Experts of a small language model: a variant of Adam for the experts.
Below are experts of layer 4 (counted from 0) of a mixture-of-experts language model. Rows are named gate (a neuron's input weights, with its number), up (a neuron's input weights, with its number), down (a neuron's output weights, with its number) and show model dimensions 96-127. Each number is 128 + 32 x the weight over its row's rms, rounded and kept within 0 to 255. Numbers have three digits each.
Before each expert's rows: a language model's description of what the expert responds to; "comes before" lists some tokens at least twice as common just after its tokens as in all text. This comes from a sample of Wikipedia text that the model never trained on. Tokens count by the router's weight.

# expert 8
What it handles: Sentence and heading endings. Word pieces carrying a final period, line breaks after sentences, and closing == of section headings, e.g. footballer., 2017., career==.
comes before: "\n", " The", " He", " In", " It", "The"
gate0:067134136075094128080149109076114159093152146161076193086121133116112109139097124110077125091080
up0:162134119028132168178128130138076169169161139101057131149132145097121127123099163106153168148079
down0:084169166146104122083118116070141096075122095129168080119085117136140010123160189126127138101140
gate1:094151089107118102165193179145085111150135167162111204175165152199185133145147109109077084086140
up1:131142146142117131117193169159065139156121094164160155157115145135127110202112133075106102148166
down1:108129190119202176095126145121157171092120132127139172061163090154151155132190188075011136149168
gate2:142141121115128172132135115153119148151163125129132105154174161066146153107117158171188090122164
up2:149149142201171124150146110168145133106149117157161071097114103146180126103154095137159111094147
down2:094108111181122094148128141121144095117117139152112101154131140092111191171115106163129106144132
gate3:177127129153112139121166105189132110118157078140116156161110070111139151133148082119137091117134
up3:090118137117139084139101137075169130124106214055119081123119138121160106100128119166120129098090
down3:149131150105150165084096106154074131111179133132090114106160110111158116078106100104142142166132
gate4:098145058125115103098158149118080125114102134126081054137203150147124161101167188119055079109160
up4:084098132081119128187094114125102126103133157128100153150087155106104105136103089133141143118114
down4:155100120094184185112107133088101087118126174121174115116135129094157179079160171090140147132083
gate5:125125170113129108127119142128217142101159144119160098117145130133155123146130158109088167135072
up5:103081094141119146131087119170082131153138089162117088109086116079104115135123140143178115145083
down5:079185189072157141129132104049172072082183129150147159154124072155161157095145083093098112122147
gate6:103197134125104129145117168157125129127149089091124135143192169093130138119152153110103191133130
up6:124101117139137148124078112130154133130117087114125076105092116132122108119131189166097146126131
down6:159093114116173133100151169133105127153065059053168141124221144133100097083126123120105128176161
gate7:163143134175121116138115176112122119128121113131166164128166114133152145112119107138161032098103
up7:196180144196150155095155165088143130130124174135196113154141110133177149098143121109110173128146
down7:113111161126184071106099134162151123114105129146106130124122132115132064094126108109149133137140

# expert 4
What it handles: Sports tables and infoboxes. Line breaks, pipes and headers in sports career tables, medal lists and athlete bios, plus sport words like footballer, Years, Team, Cup.
comes before: "|", "-", " |", ":", "===", " medal"
gate0:108116135116099114147141091138159139144088135102161090043156121158172133150157127148170154113076
up0:107146173112082113124131113171112136115194203150144181133156174117086098166118160111113146123113
down0:104197087167133123142148107192100164142138134198140136123151114130119171115142077128144131159141
gate1:135129127135170141173152155088142130137148104129162111109147108182110134139110133180122099144174
up1:151148077166065114118147118174143148133181092107151105112089096085121126094136156055107201181108
down1:146162104070097122141130144121116116146058095090084150117119184135171153125112120146087127124114
gate2:142152152119089116175087178126137176136121107173110107166119117168090120080163157140165175135126
up2:100143056135096169138070085139149201125123131163114101121138139108138163079121129123185112154165
down2:142162137143169099109212170096087079128136089128142159151149135150137128092107129150104089159106
gate3:135114112144099150162148101066129125122114098146116178136120094130156152062151082097146111101128
up3:151148030139081120091162133109140141092130113104077178084163131114116173123135134155154114130100
down3:169077124141123122156132086099195151113151151118126112169148131171153103062154161167131126067055
gate4:107142117105087107126154107161145121139129153207106093099134128086097140156141124115191091083088
up4:114165160083137186064146112130113123124130123116120150111138138088159141130132160143137124114107
down4:175152157106114110122068100113157080111098097129107154109156149103176176166150162153107143211142
gate5:135143117146110148148113158150117080128123103094122122144141062097133151092150130140150125107083
up5:124163086093152134150105163096146079076151179115096102121182155146121134137112057103143165139103
down5:149151119195105065131126134185075142160089136167079136111175164096157216127182091166091139161148
gate6:113120157138157107183111164098083133128126133073195091151131136130099166106104107186126144077152
up6:157156070080115099187099130184158103141177097134089108158127109140143127167138084116177112158132
down6:073090195192083098124187132150096138122131188163124105123108213073147128136169135139167120105128
gate7:048078095148161106133072082109055171158110117082141105199156131081155158147166202142161163086169
up7:161144138058169121181085107159161113163097168121047103146160161137217154093136116134091124115142
down7:110088162121135120190148101195064087075156135103120127093127139120198104138142132084096183094103

# expert 2
What it handles: Verbs and adverbs after auxiliaries. Words right after was, is, be or were in running prose: participles, adverbs, been, began, remained, first, soon, well, only.
comes before: " to", " in", " by", " as", " on", " for"
gate0:079152182136104126128137182159128095147115148109138130143158094124159157120107177138156101164138
up0:166179211159084093141137149104159125164127136151083190130171122078098143121140155150135120109111
down0:151126147100094209118154109108131093142149187193157106139084121104127105135138120139170155028100
gate1:167064142137184100189125087140087152127140140111137164095174082095089167140174076160155139159121
up1:124157100071108194083077105122116056133095180165180114106172096122124153104141171135167109168181
down1:176128147093146133167105130149089127153123125116098164091143123106162162099141147140154125128155
gate2:155066163128167149056135168125168120129129095079073085130179201077122145132147108131138130095150
up2:143157118108129118076115105062100090088120157125107159177139083130121121105155123128165136121098
down2:153095121113139111149145225094135147116074146175136173164183108148120192116102109121155123160093
gate3:132158171145135081097117090075091074143149114073078224154173138102080144126126126069078188135188
up3:138125108142150120119208152142080186120089153118049171130182108096104141088109100166116049185123
down3:104142143152091095115124061129133036146162108157118123080158154134152138182107092088160172049136
gate4:135058133141141128146152132146088125143161183103069066165088134120171128100106099084151088120105
up4:144188098158132149119069125104184153152164109102209068132095111117138116172177165175140182130154
down4:138161124171152098173097063130101132089152183123067118070124102137194046126082134157121146113070
gate5:162114135102162099160102178155108169122154052217136118117126125100154175108105111151102127131123
up5:118149146113164167098092153154096109118111055163126158174049110133129124142146179116090064151182
down5:151143108137139106129108165182125196127111095160112173137141124110083151146084155139072115156165
gate6:111118107088054124160166089139127080103127088138103086079186119167148142142143111103137124135130
up6:164163150170113125128230168139126128094093185063144112135111158156160114120087127156076142102137
down6:210125064107103103125090124135132129139160164157145103135140115109158153150100107170160080115101
gate7:140207172114072122130144167122123141112124098128090146114165104106035149117106112143091145134121
up7:116153156138099151127165144126128119110107182129196188132100155138155131135141152113142097086102
down7:116099136161085121122132122151080109156168142144099131148099162158100100165110143128157158095107

# expert 11
What it handles: Numbers for days and counts. Standalone numbers after a space, mostly days of the month and table values, e.g. On 12 May 2012, Week 16, 1,558.
comes before: " |", "',", "°", " November", " July", " January"
gate0:106095126117071135151150148160123192210100153147117093136081095131164100139132108096158111126143
up0:171145112149169104120152094123129119139158104181140109080123157073091162151138177191109128091145
down0:143168174141123132103142094138133110128146133110102087103146135117117157112160049095155143084107
gate1:145112150099177119120103107147104101149134151162191215139114105094107120134079153082138140179132
up1:112139078150100127148117124190177087149076167118106084076109170121128113118169154145102154108090
down1:128161123129094081150144153128138184109120128139092149111142178120104078163125146102154104160140
gate2:120154163158147154110130110102117150077103091149110075132133093090092149103147175111137152146143
up2:158150101149133084118151109171153194094100101129067092143100172189151112120167092147166116071159
down2:131116158109191127116112064077154042118166140141144133071171158129128113137139115073124165139142
gate3:086121159131135110094082134137148156095103133105152081142088108089127135122186166194146097100155
up3:084116138093158149133094115110129137156120067143126178104099085102084173119198165141173076161111
down3:154105132095068177140117106107165177158142141111152115113175115114164086105110089147119140112116
gate4:152110122141140118108093072111084188117085150108167134115132093135133097111088083098125131113083
up4:124160116120112134203110208143146157115063156116180125114156108126140108132109093135151178159157
down4:082099160147133125141122107134160134207069101135126156109164104156090213142144171136145151140130
gate5:122101160076139138157141151158127145116130173076136104129099061193124092112126162123116101165150
up5:078081159185182117156109133127202139157105108137087147074120209119138126146179159128172205111106
down5:117150149114129141130097038118148071127129128188079137100099137109173119206093131115138172157139
gate6:139153132077186142153069101075136074092112134123132165136058080120159082189095131125125141143082
up6:128137144102127085178086159198103137108128106118161093152116105120140070055118116171100079131095
down6:139134168166078198070077124194176120114124147092093153155151131054137131105158150067110104144114
gate7:053137150123183170094141085096097143134103145125137103170190095097142170129212160185128073068165
up7:136119121130139166102119121126165142174125152131090153121156136115134135147239185161143142113197
down7:124130169162143082119112107113095084128155154177179149093167116187090101148128143114106154110063

# expert 1
What it handles: Digits inside numbers. Non-initial digit pieces inside longer numbers, coordinates, measurements and table figures, e.g. 122°40′56″W, 1,180 ft, 1260 AM.
comes before: " |", ")", "′", "),", "″N", "1"
gate0:084142147146173140159103091126136148137119163118129125137175135095069161178116150142199122100129
up0:118086166085063141062123091102142141097148080098136112065117139121127066116091144143143144142092
down0:157146133158140128214143149153126145094093109125107150069097136125142188144118117101093122149122
gate1:127164167141195145151117142143095102108139067120124178176047091140155140093148145084105089129137
up1:155111094159154143165164148130130075176067158108082163130132079167104143192094097107102140135145
down1:125135134123182143128090134086163150141198067123137141106131114114174053113165102137145139169142
gate2:132111121108079139100121159140152055148112091093160046173130135092102155161135121115124183132077
up2:091160147175160104113072165133156104161111141153168107118124097150090120167127134193145168126204
down2:123126099107072192072173121089063089061140180113150147046121138098209072149185155143075090157110
gate3:131127098082150113135108100149067147132117138136108111150079200175141083094169142091110121150061
up3:116144062116114073152143136160110101131137136068086187089112122139082150141125150159100102154141
down3:115141114166123123090091132097127167091085114213135156159076116130138102160183161181133176113070
gate4:127142146118129172131126121143132202168120059123127133126091196080122143194167116123097124153121
up4:133136097113122129178148122152122172183072082129158105154119145149134145188126109073156094152114
down4:124101171165163109123157148113071110107078093142186095153165177145063135185147097112130160114155
gate5:133164067197099135153102165151188140114143089156096155168139156118103170131170130141176146107148
up5:131109222118110154069114081151078105153155129137204115026170113114115140136118162109089124116154
down5:122127129154148103148103162102069100111145058121148119107114122126075084158073106063083141086148
gate6:117198161129128146137133117108115156033125075149196115147137133070108172137095090136191117140098
up6:168124113143123155110156147154215130174082130191126127151081103099084145096101122132154081090098
down6:100070095155106093088120113110163146121176089138125132076104156190063058127102118144106176160115
gate7:137123134147168117207119096085124121082064112113135149161198123117142195105108130180120126171096
up7:106142115180201121167096098128112161114163120156101076125126130127129144158045094098165097141127
down7:162059141105122180102134168172143154134192078135122124138070167137147040101129172108117144096096

# expert 0
What it handles: Prepositions and articles. Prepositions and articles inside noun phrases, especially of, in, from, between, for, as in House of Representatives, Mountain in Vermont.
comes before: " the", " a", " his", " their", " its", " this"
gate0:090125103103140089128103112117182130100140079112203125131099133149199144102062116081174129080113
up0:160115138112120139177159149103159139103168155148142137124136129114148132120150096173136090086130
down0:188073163117090131116151057153145154163123147158127046112102162115147047188120125111099117134125
gate1:106120087232186082112127109070133148096099129085159132156095095143171133164102139113060188102182
up1:107092107163128168137135133121161189110153150123117150099118124148138115138094107167180131038131
down1:078080129091147144125113136148153140128147101075166172102159100111129066150145197215098153116169
gate2:101121093104132127134145109128085132121066150096127023112130182137066146096045146145185156174161
up2:130077097095101146139157074135057143176098119139114109127114118115109097103105120080176153158130
down2:146139172125115117122123099184092099079157108089060097122130126155144161158132133091133135195173
gate3:145124153094145186216157139149123125163149116109131104112117095101124108121091121128136116144151
up3:079166063148157163122147129136150122107123082077174122162129085130078137043175163095152106053136
down3:061147131096097142127151140091107161123124100187130125077113078149074209079056150132206132142116
gate4:108144216137145181116137153125109146179111121131122165150167120163061120150128113111124133166143
up4:143138166114128151056088088131195144145160093134134109126079112117091104119104121089136163077112
down4:211138123107162140099090085084169084062108136194097122172124142129105151154093162109094159129120
gate5:121151094086120118157165181106140190133125090064119198144155168126099136126107148096080117103180
up5:140089158037149117118134133144119164111130132108148114100093167097122109116155092166128128087158
down5:152172162128106174105157150172103142147098112111086146126079129121122077102119111147070090179148
gate6:155142059142127039114166088128201141140103119113118105158108168151129156148100127105152134113162
up6:149127154149112144097116079111180088174132140151111216095127187051155141102104156165160029122134
down6:205110162158063111158138065135121146094136175126106103083113168128165161135110119148128177088156
gate7:166147170065189076123122136100163144198110119124167072140155129123095154075122029151112126146147
up7:116078079177112152131125068188101072165071119171165104098127126144166124164174161134211147151099
down7:116077165074085130128132120080053109097131099130124088116123104094119119102147112145080106065113